From a checkpoint of a small mixture-of-experts model trained on Wikipedia.
Size: 11 layers, 53.1M parameters.
Experts: 96 experts in each of 11 layers, 96 SwiGLU neurons an expert, 2 picks a token, a softmax router.
Below are experts of layer 8 (counted from 0) of a mixture-of-experts language model. Rows are named router (the router's row for the expert), down (a neuron's output weights, with its number) and show model dimensions 0-159. Each number is 200 + 30 x the weight over its row's rms, rounded and kept within 0 to 999.
Before each expert's rows: "comes before" lists some tokens at least twice as common just after its tokens as in all text. This comes from a sample of Wikipedia text that the model never trained on. Tokens count by the router's weight.

# expert 11
comes before: ".", " and", " of", " of ", " in", ","
router,201,205,229,195,173,225,187,196,206,173,181,213,244,279,182,193,182,176,194,229,226,190,221,168,236,178,134,243,228,239,203,228,178,245,169,185,193,224,211,207,213,131,196,202,203,183,205,222,202,181,207,224,224,231,221,195,228,199,188,166,192,185,205,246,235,219,215,216,125,175,200,273,210,204,221,227,195,216,238,148,196,161,197,193,198,253,158,211,205,234,125,248,196,183,187,235,164,184,164,188,177,216,228,247,202,207,219,210,292,200,225,118,196,174,175,241,181,211,170,128,163,213,179,194,224,242,177,238,143,177,191,222,181,202,205,240,240,182,144,218,193,231,185,218,164,222,159,213,170,235,188,227,172,209,208,202,196,187,161,228
down0,169,188,213,207,255,201,199,169,204,154,202,126,139,200,225,206,242,216,218,183,157,234,159,165,186,167,230,158,227,136,202,211,199,143,170,220,252,195,187,190,185,188,205,185,169,232,210,193,202,234,180,206,224,157,179,214,187,226,292,215,203,195,222,181,204,170,226,172,209,189,224,230,285,167,199,211,195,217,187,208,208,200,266,224,249,222,235,218,167,203,253,229,178,171,204,212,206,199,180,200,197,118,224,217,179,205,174,214,250,208,182,168,194,174,209,200,192,181,207,219,183,165,245,198,187,197,182,189,180,201,217,215,216,229,246,149,216,156,168,212,190,210,277,167,132,215,227,193,250,247,229,231,263,208,226,175,185,175,187,180
down1,216,157,200,206,203,250,210,178,215,204,238,207,217,182,175,168,203,234,162,236,166,197,201,192,235,226,163,252,254,239,198,175,218,272,255,176,153,194,169,223,234,239,164,223,165,194,192,191,194,231,185,163,204,224,270,211,234,239,134,207,163,152,219,222,194,212,221,178,219,259,200,186,206,221,186,169,172,234,208,201,215,202,193,217,179,169,191,190,241,254,159,278,201,205,192,168,222,213,226,205,198,158,213,171,198,199,228,211,167,181,220,188,251,233,249,235,234,173,218,224,216,191,220,244,229,185,185,187,139,180,243,190,243,182,234,221,194,154,189,146,172,194,138,227,163,258,184,172,214,194,183,203,166,218,179,254,181,194,157,176

# expert 92
comes before: "–", ")", " |", " | ", ", ", "; "
router,169,182,190,229,195,260,142,188,253,185,147,178,231,173,250,215,217,212,202,254,236,224,243,166,216,142,225,208,251,207,196,244,160,232,164,218,227,181,154,162,200,217,194,205,176,154,184,261,218,176,248,168,171,165,188,180,218,149,228,213,230,204,181,226,221,197,219,174,268,237,185,211,184,240,181,190,198,234,227,168,198,178,225,226,155,228,177,171,178,211,212,178,192,209,219,199,200,210,191,176,213,207,150,114,192,178,170,204,192,182,214,198,261,206,194,205,171,193,214,157,221,161,201,182,205,223,143,201,154,187,155,206,193,180,183,144,200,203,223,261,173,151,195,207,212,259,198,204,185,222,202,213,181,250,228,148,144,205,184,237
down0,237,199,190,228,232,133,193,193,318,228,170,187,197,159,209,184,186,148,235,193,197,190,222,169,182,248,256,232,182,258,220,195,170,217,157,206,196,229,198,168,204,200,192,239,237,122,191,180,202,175,194,233,194,179,195,247,198,189,274,210,179,140,194,241,217,232,194,196,179,180,284,203,234,209,209,204,231,165,234,163,208,179,186,194,179,213,205,203,206,192,213,240,170,227,185,183,213,215,227,224,190,205,262,199,209,209,195,160,230,228,197,176,212,175,190,147,163,211,190,189,233,196,199,227,227,234,253,165,221,229,152,197,222,186,208,145,214,206,187,230,194,217,144,194,161,173,215,207,207,217,202,257,205,216,245,216,187,119,202,205
down1,214,215,221,219,163,258,216,203,219,193,200,222,207,243,241,208,118,221,212,211,138,208,212,185,233,216,195,182,168,179,170,172,214,200,192,157,201,187,220,247,240,175,177,192,149,191,191,173,214,208,162,207,239,225,206,137,253,172,201,250,197,208,199,225,158,199,234,152,235,187,156,207,160,174,228,157,157,204,162,220,167,131,247,206,237,163,184,163,192,219,192,184,139,174,218,205,202,202,151,238,201,219,257,216,140,193,177,196,223,171,225,233,224,199,207,174,174,227,243,207,175,214,198,188,222,184,198,192,144,251,141,215,204,174,221,188,220,203,196,231,238,231,199,183,135,241,197,141,185,253,218,167,215,181,154,159,167,197,212,217

# expert 28
comes before: "1", "2", "3", "4", "10", "15"
router,258,179,223,187,184,217,187,163,228,144,163,159,173,168,198,205,208,165,183,219,229,162,235,225,221,220,156,171,180,223,188,205,147,180,195,218,215,210,242,239,179,195,218,230,220,188,198,164,244,215,166,237,182,164,219,210,209,213,159,259,202,250,248,199,137,232,186,249,204,233,222,172,199,232,196,200,181,205,244,166,190,186,234,213,197,212,170,205,234,167,212,198,142,130,144,187,158,231,214,215,214,197,210,262,205,171,200,226,273,157,182,164,196,217,189,151,229,204,172,201,230,184,216,257,161,210,168,187,229,184,186,172,257,177,205,150,191,200,199,191,167,168,237,215,202,198,199,190,164,196,232,223,244,234,205,280,157,170,162,222
down0,184,236,229,107,226,202,175,232,263,157,216,164,215,205,194,178,160,206,201,207,204,198,163,227,213,274,208,236,198,195,200,234,208,169,187,213,281,186,207,218,190,174,195,215,193,237,217,139,173,211,217,149,181,180,181,216,212,147,139,196,214,208,186,181,260,191,186,169,212,201,220,215,156,208,182,256,197,210,193,255,168,209,188,190,239,204,158,224,196,206,215,205,192,201,244,200,176,204,200,226,180,208,231,235,213,197,250,156,236,207,215,243,181,192,172,269,192,198,212,193,206,195,151,228,223,147,181,127,226,192,173,150,213,201,183,230,198,230,178,212,159,210,177,178,154,216,185,234,183,173,178,173,146,178,305,191,205,179,201,196
down1,209,214,181,159,201,252,180,233,246,207,176,185,131,209,230,160,191,233,190,201,224,225,165,221,227,155,162,201,234,194,228,202,205,142,219,202,221,244,186,191,234,232,233,250,215,254,200,156,236,199,241,167,235,186,181,197,180,124,266,169,202,209,277,247,243,173,175,163,203,192,215,222,239,222,197,214,176,218,191,189,185,143,178,218,157,216,202,186,149,198,221,186,194,207,168,251,187,201,178,224,195,255,202,163,196,207,221,170,168,201,182,234,191,222,203,207,208,172,187,219,200,203,264,134,252,185,211,181,213,195,230,142,231,195,271,185,234,234,207,155,244,200,196,218,207,201,145,211,194,217,188,195,240,186,231,138,195,224,205,214

# expert 4
comes before: "1", "2", "com", "L", "St", "H"
router,200,198,233,203,238,211,193,156,200,217,221,153,175,178,224,224,247,212,195,235,164,202,187,176,184,210,203,164,173,193,142,194,187,199,224,207,209,216,218,228,166,235,218,212,234,210,239,219,162,182,208,206,110,168,243,262,168,211,215,260,200,236,209,189,189,193,210,188,226,176,213,218,192,137,204,201,225,261,207,225,185,177,193,222,161,231,207,279,200,182,230,206,173,150,189,196,185,199,224,182,277,185,223,258,271,195,203,255,261,219,168,186,186,242,180,161,183,185,241,232,190,234,236,238,197,131,228,205,201,206,191,230,157,225,202,229,221,196,188,142,208,160,187,209,246,190,243,185,241,197,203,182,235,158,231,243,195,213,163,202
down0,179,198,197,205,220,170,118,247,214,170,194,160,186,186,158,200,167,180,214,150,192,171,221,201,170,201,132,239,192,234,151,203,174,176,221,201,193,206,144,197,140,224,226,234,222,222,191,156,266,202,151,194,179,204,232,231,194,180,180,174,215,229,196,162,218,170,145,178,157,159,261,187,216,245,192,186,204,102,255,160,188,205,205,156,204,173,229,199,208,249,220,240,235,164,208,207,143,201,215,210,226,197,218,255,214,232,191,156,189,218,237,223,165,221,196,217,180,229,199,177,208,200,211,191,244,171,177,209,165,190,119,214,188,210,231,264,229,215,216,222,191,187,211,191,184,202,216,218,168,197,235,189,204,165,217,246,158,191,191,209
down1,262,213,193,193,241,216,136,213,209,154,180,183,231,195,245,275,199,180,200,182,223,203,132,197,226,198,236,212,185,167,227,214,149,228,212,244,187,210,206,229,186,211,172,173,219,206,209,189,209,180,172,226,217,210,214,232,165,220,198,216,250,167,185,206,201,215,231,221,155,236,227,173,230,220,161,174,224,127,181,190,222,176,180,241,191,191,201,158,190,168,217,199,200,227,228,178,204,161,155,182,146,234,209,263,196,202,159,211,207,178,214,147,202,212,209,253,216,205,203,203,219,250,137,205,214,211,222,187,191,191,184,146,198,237,187,180,245,198,229,266,240,145,171,237,178,196,253,199,114,219,180,187,246,263,157,220,208,195,193,231

# expert 51
comes before: " | ", ".", ",", "–", ":", "; "
router,216,184,150,193,202,235,192,220,264,159,202,174,222,235,178,273,173,227,199,211,227,224,204,165,187,215,115,206,216,149,240,218,161,246,225,187,159,201,194,189,216,226,215,205,146,200,212,240,181,176,208,199,123,209,209,206,188,213,269,194,200,184,201,198,225,226,194,196,253,224,170,154,199,182,192,219,182,177,213,192,202,196,248,174,247,202,179,196,242,220,217,223,183,218,253,234,212,198,228,217,169,171,202,197,200,181,205,222,202,220,181,153,208,185,184,152,202,206,196,223,227,175,165,197,234,141,194,110,203,201,219,225,203,216,263,253,128,218,203,218,204,181,173,206,227,264,173,269,172,152,186,174,214,188,253,171,154,197,179,206
down0,220,244,226,241,227,198,203,187,212,226,166,209,167,166,173,225,259,202,222,208,174,262,207,185,232,231,180,215,194,256,201,221,151,178,181,178,180,224,188,238,209,202,228,206,183,153,178,210,241,226,188,199,176,174,211,246,117,241,201,210,206,180,184,215,225,244,210,198,283,228,245,203,231,212,240,216,244,215,187,162,202,223,244,125,189,171,207,231,195,158,172,243,199,213,231,230,164,205,182,189,223,173,239,175,242,200,187,234,197,222,240,284,150,190,176,160,215,213,181,200,214,203,200,208,204,201,191,208,203,182,214,172,175,234,227,208,188,187,258,161,197,176,122,178,197,209,157,206,157,180,171,191,167,184,120,186,200,213,183,143
down1,182,208,192,157,196,209,230,179,240,192,181,213,166,234,156,124,139,180,205,219,171,182,234,185,233,186,189,185,196,236,179,230,251,194,151,230,251,146,216,144,217,178,197,183,157,224,253,196,238,224,168,229,128,228,210,182,222,215,215,172,238,209,189,205,171,202,204,186,165,218,203,171,192,169,192,147,229,252,199,222,192,215,199,199,243,162,181,213,187,229,193,185,197,275,202,231,189,189,191,214,259,180,165,224,254,175,201,157,183,137,183,230,214,247,217,173,182,225,214,206,199,211,209,170,176,186,211,183,175,231,253,196,191,206,226,255,197,167,279,176,115,193,229,259,192,174,232,217,217,214,234,169,186,216,203,204,199,190,240,215

# expert 17
comes before: "1", "2", "ce", "stitution", " his", "vention"
router,183,210,187,209,194,183,193,240,221,233,223,251,199,168,260,206,259,163,189,210,217,211,224,199,212,175,179,197,134,207,244,167,213,201,257,194,182,209,241,265,164,236,192,223,219,248,234,208,178,185,164,180,214,189,229,218,176,248,219,223,178,210,191,203,209,181,223,217,194,199,217,179,199,209,177,173,236,211,197,217,180,200,207,228,200,154,185,258,166,181,231,210,193,135,166,182,158,231,257,182,259,176,151,217,157,156,207,232,223,243,183,183,222,169,240,183,178,190,181,182,240,146,190,234,224,182,221,206,216,276,189,182,161,193,242,213,258,190,195,193,230,146,239,167,194,234,227,265,262,195,232,157,167,146,165,223,206,179,202,203
down0,223,210,204,193,233,179,210,186,234,254,181,178,215,181,225,221,215,175,164,199,185,217,179,202,184,208,141,192,207,234,181,141,244,233,188,225,193,249,270,211,215,249,220,175,213,232,226,199,195,212,208,134,197,212,221,253,188,271,197,160,252,202,260,209,150,158,199,189,160,191,114,254,175,226,188,219,210,193,179,196,163,194,226,264,202,245,208,202,239,195,227,222,219,184,206,235,167,147,155,185,204,219,226,225,203,205,202,197,194,234,172,245,184,201,255,197,244,179,220,183,231,167,157,265,163,253,169,236,144,194,194,202,184,247,236,216,201,161,191,145,216,163,191,195,173,212,212,186,159,200,218,209,187,216,177,181,228,207,166,218
down1,176,218,139,178,206,222,226,245,224,232,195,174,204,146,200,199,191,176,215,234,235,175,209,252,229,156,201,205,180,259,123,200,199,181,181,200,219,154,232,232,123,259,184,207,231,149,236,255,200,212,195,196,199,186,186,222,197,208,220,279,193,234,236,197,215,219,205,203,209,203,244,213,193,225,226,183,207,173,202,227,216,222,251,226,190,195,224,193,212,233,205,282,194,163,190,226,198,250,170,187,216,205,241,216,192,204,225,207,215,153,163,214,176,216,170,198,209,157,191,192,221,186,206,250,230,218,177,152,209,237,139,178,244,210,243,128,185,169,189,204,150,199,164,176,218,212,201,180,157,138,235,226,166,202,222,234,157,227,172,224

# expert 76
comes before: "2", "1", "3", "4", "6", "5"
router,201,215,169,222,236,218,165,248,239,189,204,163,192,155,204,187,199,235,203,174,216,205,188,228,216,175,171,103,172,235,190,178,189,186,151,173,182,207,203,251,199,230,260,257,219,184,247,227,186,195,220,239,253,176,266,210,153,238,184,171,234,255,201,220,175,206,201,247,204,254,223,222,146,135,204,203,193,188,208,196,192,200,197,185,201,220,230,222,237,180,230,175,200,166,218,214,171,213,219,201,181,211,223,172,220,172,190,233,252,184,152,148,157,180,188,153,211,170,186,233,266,216,206,237,212,140,261,244,184,230,239,224,257,181,195,187,195,224,187,153,232,196,234,203,226,218,226,218,184,191,206,139,220,173,199,235,187,207,185,207
down1,195,172,197,164,180,159,120,203,165,209,153,150,245,200,191,211,228,222,238,146,188,210,193,154,213,230,193,197,207,209,200,181,210,199,158,201,162,172,187,176,153,177,227,118,149,202,202,218,185,146,233,218,216,194,156,189,215,187,208,198,169,218,163,198,163,249,197,170,218,235,143,231,175,171,202,173,173,228,225,193,210,214,224,183,258,146,154,185,174,202,238,155,222,190,182,236,184,238,187,215,223,221,179,232,220,242,175,223,212,180,217,143,229,217,223,163,171,238,190,209,222,227,193,180,201,230,245,166,165,211,183,183,185,253,192,205,180,176,123,151,226,220,207,170,240,175,190,145,236,197,204,213,259,201,204,178,249,165,208,148
down2,192,223,203,206,190,213,179,237,111,192,178,222,146,204,225,210,153,170,215,241,188,136,213,185,228,304,242,212,256,171,172,176,203,223,239,204,190,209,172,213,223,197,194,207,181,240,189,186,215,152,217,176,194,205,218,186,252,233,170,184,169,169,223,231,238,205,194,193,179,186,221,178,223,167,207,172,153,207,219,216,223,194,209,187,191,176,211,187,226,243,194,233,164,263,174,259,183,229,251,227,193,234,152,177,232,199,234,181,223,221,204,208,166,165,187,167,215,172,204,247,251,210,165,243,251,194,181,222,206,210,204,175,213,161,195,230,160,197,164,156,174,200,163,219,171,199,181,308,218,210,159,191,192,164,187,218,201,207,236,240

# expert 36
comes before: " | ", ".", "% | ", " |", "% |", ") | "
router,219,211,162,222,214,176,196,156,281,163,180,187,255,225,220,263,199,182,184,189,194,196,207,213,230,158,115,246,240,209,212,234,218,208,225,171,143,190,144,192,199,208,204,204,186,180,214,224,166,256,180,175,185,230,210,207,220,170,231,209,248,211,188,173,215,209,182,175,227,229,109,224,244,219,230,241,203,180,177,148,135,189,193,214,194,181,162,235,243,164,219,188,216,236,220,234,200,213,215,192,168,173,223,201,184,197,219,201,222,220,166,205,208,230,162,208,192,158,236,172,177,176,188,178,243,200,217,172,172,211,226,197,160,227,217,242,218,251,215,207,195,141,174,200,210,305,204,215,158,210,231,177,185,160,212,164,171,198,231,209
down0,197,223,179,201,183,213,204,238,200,178,217,235,211,206,157,197,198,178,209,214,215,203,234,175,212,195,174,219,167,181,182,208,181,212,213,219,195,186,176,178,243,260,247,193,148,227,184,204,195,158,166,205,257,116,135,194,208,181,222,184,246,171,163,199,197,236,243,250,227,209,196,210,168,166,221,202,189,227,171,240,159,190,205,192,254,208,146,200,206,142,151,181,232,202,211,199,226,192,184,167,223,202,138,215,163,245,162,196,252,252,192,171,188,207,197,172,158,234,142,233,197,261,212,237,190,235,257,203,184,124,195,228,275,181,164,253,242,206,193,170,220,176,143,173,170,206,192,183,144,224,188,200,168,196,201,201,188,184,183,208
down1,197,193,182,196,212,143,216,194,175,206,178,155,219,157,175,240,210,216,229,175,248,258,242,188,282,175,216,204,180,197,192,232,173,228,182,218,181,149,238,179,177,209,196,198,171,204,217,203,164,182,133,201,140,189,197,167,230,167,199,248,193,197,218,208,178,220,152,148,196,172,238,170,193,244,200,226,106,231,188,221,200,216,219,156,242,192,199,245,178,161,207,140,199,150,194,217,208,155,198,187,160,183,207,199,226,170,210,212,197,210,158,183,189,188,180,229,152,240,197,207,153,179,198,209,180,209,239,194,178,147,238,204,224,203,218,162,228,263,240,220,223,194,230,156,175,213,208,281,172,227,209,192,221,154,205,187,169,187,214,141

# expert 71
comes before: "\n", ": ", "==", "\n\n", " ==", ":"
router,180,207,267,195,164,179,137,209,263,181,169,189,224,222,228,197,197,186,205,205,195,178,255,167,228,164,184,236,205,188,208,216,158,246,139,201,189,200,190,180,202,187,161,192,186,241,183,246,201,138,255,198,215,167,255,207,193,168,251,175,245,154,176,213,186,185,205,179,183,226,217,218,193,218,200,183,173,189,226,145,190,148,214,223,176,210,215,172,160,219,161,187,129,185,189,241,183,202,141,228,191,271,170,227,216,162,199,219,260,201,235,161,223,168,246,190,181,163,211,160,173,254,197,195,234,220,188,208,249,180,226,216,208,187,175,203,212,165,181,217,182,229,133,205,221,241,159,215,179,173,205,268,216,214,176,192,192,227,153,212
down0,263,205,119,181,180,186,206,203,167,214,215,192,216,236,243,208,230,227,155,168,164,206,182,180,232,187,183,194,207,180,228,220,165,263,206,231,228,195,257,235,206,226,186,216,172,253,294,199,186,156,197,192,180,262,243,172,183,247,224,174,183,212,189,176,147,209,212,239,242,278,196,168,250,189,145,256,217,194,178,220,183,176,150,201,200,214,187,214,223,182,181,149,217,268,161,204,194,226,134,203,218,226,177,195,188,195,180,230,231,205,170,185,162,227,166,236,159,189,202,166,199,162,202,209,154,192,191,178,231,232,204,216,224,213,227,216,169,188,156,203,186,226,191,207,205,213,167,159,175,185,226,196,191,225,191,155,170,237,198,170
down1,232,128,217,156,250,198,198,243,194,216,180,234,171,202,190,206,191,174,208,212,262,173,174,175,199,178,201,232,154,210,171,197,171,219,184,208,185,182,210,198,170,213,179,259,240,224,164,202,178,229,201,177,235,207,235,259,177,186,224,224,192,228,152,222,240,207,241,191,225,230,201,212,153,215,187,138,177,189,173,230,212,195,127,201,215,209,207,172,198,203,202,185,242,172,232,202,197,218,241,242,177,198,231,194,222,265,171,181,159,139,202,218,244,245,248,144,202,233,210,197,153,220,242,178,202,223,190,215,218,250,240,233,226,213,236,232,159,250,198,228,191,178,171,213,174,138,203,201,230,156,248,152,201,217,216,208,120,168,212,200

# expert 80
comes before: ".", ",", " and", " in ", ", and", " in"
router,234,223,193,201,208,219,177,218,207,157,199,197,228,194,172,193,182,164,184,226,200,235,213,215,205,178,230,192,283,186,204,237,152,294,183,276,256,219,216,160,203,175,198,190,166,164,204,206,226,174,121,185,233,232,178,158,178,171,248,246,262,211,211,204,166,225,223,225,154,195,176,236,167,206,157,212,243,169,206,202,204,183,203,183,164,220,165,220,189,214,205,177,164,183,156,205,225,207,209,209,162,145,183,229,181,288,194,212,227,172,229,179,177,220,195,241,247,244,194,199,181,198,206,201,203,268,215,213,159,201,214,208,199,169,229,208,238,212,195,243,142,238,215,226,155,230,208,225,152,210,167,185,177,186,227,230,181,204,164,212
down0,203,247,211,189,193,183,185,193,230,205,181,208,192,206,255,237,199,209,224,197,227,170,220,198,216,228,189,175,141,173,209,170,186,226,168,163,198,204,168,197,182,220,212,173,171,233,191,145,194,214,240,231,139,190,227,233,184,154,175,178,177,175,204,193,233,237,149,212,208,238,191,175,211,127,241,210,206,209,206,224,196,211,152,151,244,169,185,287,184,194,200,183,168,159,218,249,200,221,190,169,212,199,214,163,292,188,201,206,237,197,191,196,171,238,221,186,199,215,161,171,190,246,208,188,196,268,200,143,252,211,190,188,226,217,136,211,181,277,177,208,192,204,236,193,190,240,158,210,218,204,212,135,183,162,211,132,233,235,167,175
down1,240,220,234,214,216,185,219,201,187,241,138,210,180,169,206,203,187,244,136,159,240,177,199,158,175,223,225,190,205,247,262,208,215,197,191,173,209,192,159,165,177,256,220,192,151,170,160,229,209,173,156,187,229,238,183,157,213,240,243,221,191,240,216,167,205,255,147,218,220,182,204,201,170,194,186,259,213,218,184,221,164,233,218,199,138,165,185,280,185,166,202,156,172,195,235,189,160,240,193,182,174,234,204,214,224,211,197,214,245,166,204,181,212,217,183,200,149,199,216,204,211,161,162,203,119,172,155,165,238,217,192,184,203,196,216,237,177,225,201,184,219,177,185,218,194,228,180,230,186,187,253,186,202,188,286,161,171,191,153,200

# expert 59
comes before: " | ", "018", "013", "014", "016", "017"
router,203,179,179,193,229,165,176,206,205,189,187,213,195,188,157,176,163,206,164,181,195,206,181,190,189,144,160,159,263,183,225,209,185,200,209,220,176,165,151,176,137,246,224,237,167,244,160,249,205,194,171,189,160,191,169,218,196,225,230,233,194,197,224,209,200,191,172,149,288,265,236,152,140,209,222,215,221,245,267,232,163,184,182,204,166,205,252,204,237,185,217,223,227,228,178,190,230,227,225,220,146,211,221,213,197,197,234,221,184,239,220,161,217,225,161,183,182,214,209,162,213,212,204,198,201,208,219,205,229,211,192,171,284,181,224,149,138,242,218,232,243,169,205,179,190,201,153,240,169,175,228,245,190,212,246,177,192,207,189,235
down0,190,231,220,198,195,240,202,181,205,237,249,230,165,173,251,179,155,165,260,221,174,209,179,204,195,151,128,204,244,250,185,161,204,137,174,150,207,190,227,117,155,204,182,227,179,178,229,248,193,242,243,227,178,208,185,211,233,191,156,200,211,187,159,204,221,207,172,201,208,217,182,195,208,189,208,185,224,175,281,217,234,243,184,200,173,241,226,226,237,214,243,210,202,152,158,230,218,185,189,172,204,240,190,225,157,182,122,207,193,205,203,207,220,189,250,190,185,201,205,183,223,149,186,187,151,198,189,141,179,241,164,177,208,144,151,196,157,177,184,234,179,202,188,246,182,210,177,202,191,256,202,188,237,178,194,189,162,197,173,200
down1,201,151,168,210,226,154,198,214,155,152,226,176,237,194,197,189,161,204,199,189,197,202,196,194,182,209,206,174,227,169,212,258,243,235,196,205,194,169,145,233,204,206,181,214,194,233,205,190,230,199,169,202,136,165,208,164,190,235,280,241,246,227,217,239,204,198,191,272,203,186,195,160,200,204,206,204,227,238,209,227,281,186,203,164,195,253,182,211,225,212,214,217,198,191,174,211,191,205,271,224,198,193,184,244,194,271,175,152,199,216,218,170,220,218,167,219,148,216,224,245,181,179,197,224,239,204,173,194,198,209,211,199,235,188,213,211,193,215,163,233,246,126,137,203,246,193,248,176,170,187,249,217,232,232,264,174,161,183,153,234

# expert 29
comes before: "0", "1", "3", "2", "4", "5"
router,235,165,144,201,198,231,216,181,266,164,211,187,197,197,238,209,200,195,168,163,223,215,222,169,242,201,189,190,208,237,189,182,182,202,169,178,224,156,220,251,142,207,201,212,180,255,194,244,221,167,224,234,168,164,215,252,171,235,174,199,207,259,195,242,191,229,206,258,210,221,230,213,216,190,235,205,174,189,173,172,183,198,180,156,242,246,172,217,245,211,128,228,230,212,180,172,157,183,268,207,195,257,245,208,193,202,195,223,224,187,158,189,203,213,154,213,188,174,190,228,227,149,167,221,196,166,185,185,183,206,195,171,261,209,178,219,185,193,228,203,206,163,224,149,190,245,222,277,157,178,175,138,187,160,202,166,148,217,215,164
down1,194,267,209,196,226,223,212,200,184,229,203,202,146,167,218,232,224,212,135,273,220,200,215,184,204,204,204,196,185,186,233,196,150,189,267,197,180,165,211,162,189,202,175,185,216,210,216,164,232,221,171,191,251,230,187,181,175,193,201,162,184,201,143,187,183,223,171,189,224,179,191,212,178,196,153,217,224,233,204,145,178,281,183,239,184,170,196,243,159,198,182,238,166,155,193,191,225,188,149,178,202,213,195,182,167,156,225,169,179,205,226,258,223,211,126,171,235,237,153,100,201,184,186,223,150,208,214,141,208,220,219,210,221,238,130,229,186,190,281,230,201,205,188,167,203,206,215,197,194,173,191,213,182,179,210,182,173,220,192,219
down2,161,226,217,200,224,185,168,175,182,205,205,190,191,214,188,262,198,176,157,192,202,250,215,233,242,288,228,174,165,174,162,238,229,194,169,235,173,171,236,242,164,203,150,169,131,212,200,160,196,211,177,185,165,207,183,233,222,229,221,257,276,187,211,158,160,210,203,198,199,179,221,170,204,129,210,220,103,233,183,195,185,188,217,162,203,173,199,184,221,221,166,194,216,220,208,200,165,271,186,217,230,215,236,173,253,208,195,219,237,179,181,219,205,178,209,192,217,209,197,265,250,169,250,151,157,141,214,204,213,245,201,169,199,175,225,205,198,211,187,209,140,231,225,222,211,184,220,176,171,182,227,192,205,185,192,223,189,236,189,197

# expert 83
comes before: ".", " and", " in", " to", ",", " in the"
router,165,219,235,216,180,199,159,220,208,211,189,267,217,231,196,202,197,210,216,264,193,203,203,208,154,205,208,202,210,185,184,208,115,235,159,208,197,241,213,175,218,178,215,176,247,203,182,198,216,216,137,248,225,184,206,195,246,172,229,193,238,197,213,196,169,188,220,178,154,181,249,196,174,211,224,253,178,220,207,163,218,148,203,245,174,238,201,215,146,200,184,211,163,151,198,220,163,191,178,164,140,202,172,235,223,272,221,227,252,203,225,155,205,192,209,203,194,198,192,173,170,221,182,142,184,281,176,220,198,196,232,231,205,210,206,222,233,173,193,274,124,240,186,219,184,248,179,155,207,184,152,226,208,255,178,220,192,209,162,206
down0,178,236,230,195,170,213,198,189,148,172,236,197,205,179,229,264,199,171,141,177,188,208,165,259,192,183,166,168,190,244,136,217,196,149,208,193,184,204,263,195,151,203,137,181,157,146,202,160,222,190,228,245,191,193,223,185,219,212,199,168,230,187,178,167,219,212,188,218,193,173,148,183,200,175,183,190,201,207,172,187,170,173,203,127,195,227,216,170,188,181,187,226,182,211,240,212,224,244,221,194,209,170,187,158,151,217,195,190,181,175,137,163,173,152,223,240,198,187,211,197,210,234,197,192,174,197,118,210,159,199,221,153,219,178,232,233,190,168,167,156,288,187,183,197,190,130,174,218,240,172,242,205,220,185,212,214,191,146,181,205
down1,208,171,193,215,163,197,193,217,167,225,187,120,187,163,199,203,155,228,208,186,172,197,242,187,189,175,291,155,234,200,235,274,192,201,229,225,177,195,212,211,191,214,213,198,158,117,253,301,233,205,198,196,177,199,177,199,205,172,206,239,198,216,218,203,238,220,217,202,185,277,159,224,197,219,183,151,212,245,219,253,191,179,180,189,202,214,158,211,193,240,200,235,184,191,220,186,222,216,199,201,197,208,221,249,182,179,212,231,178,173,188,212,136,194,219,183,280,197,217,215,170,154,241,191,197,201,231,191,206,222,236,207,213,239,222,210,150,139,142,199,232,248,210,221,225,190,219,194,204,173,207,246,211,172,179,195,180,218,219,151

# expert 23
comes before: " |", " | ", " |  |  | ", " votes", " |  | C", " |  |"
router,183,201,226,214,200,240,211,208,214,156,216,238,243,233,219,239,163,179,201,216,225,186,202,203,201,162,169,244,156,210,231,232,185,240,175,129,192,195,171,207,165,176,157,225,199,231,156,247,185,162,263,154,241,194,216,184,241,131,189,221,216,216,222,210,202,184,214,189,183,195,197,184,224,190,202,147,209,251,188,167,141,198,178,203,198,216,205,193,247,161,183,199,194,204,207,196,237,242,193,160,169,217,242,131,212,189,202,166,190,227,195,151,167,143,195,233,186,156,154,197,223,233,247,214,190,184,206,238,161,228,215,177,185,245,190,189,246,212,199,174,244,241,189,225,237,243,218,224,174,191,196,275,254,257,204,132,184,227,191,184
down0,208,223,161,181,208,180,241,257,185,182,259,192,201,215,161,185,187,223,254,154,197,202,263,210,167,189,213,198,246,172,226,250,193,181,191,229,262,179,221,196,244,164,169,201,189,211,216,191,231,157,200,204,186,208,196,226,192,180,148,235,214,202,203,182,198,192,186,252,166,182,190,213,151,251,192,215,174,255,180,228,179,239,187,225,151,170,207,175,182,203,193,198,220,168,189,228,205,176,269,151,218,179,175,202,174,191,200,162,259,244,234,217,264,195,221,265,223,183,220,171,193,125,167,190,150,214,234,216,185,168,195,171,220,161,170,233,265,196,206,248,205,178,252,151,205,152,217,217,175,185,177,201,210,240,157,209,190,189,152,205
down1,218,222,217,196,189,181,199,179,293,215,235,250,250,256,198,184,195,196,199,172,204,207,232,155,163,200,220,213,197,194,221,202,184,195,225,223,189,201,240,237,210,245,239,166,170,217,201,217,289,236,155,198,181,218,213,178,152,236,173,201,192,204,217,212,152,163,224,174,176,209,222,258,209,213,224,221,176,179,153,210,185,262,272,199,229,134,254,192,230,217,204,236,213,228,203,184,227,196,201,176,170,193,209,180,240,159,177,223,227,215,227,151,174,133,193,202,226,226,189,159,228,207,124,214,226,153,206,220,200,230,203,176,179,225,184,149,159,146,191,240,255,207,238,223,178,198,156,205,181,204,201,185,211,207,150,164,207,192,195,222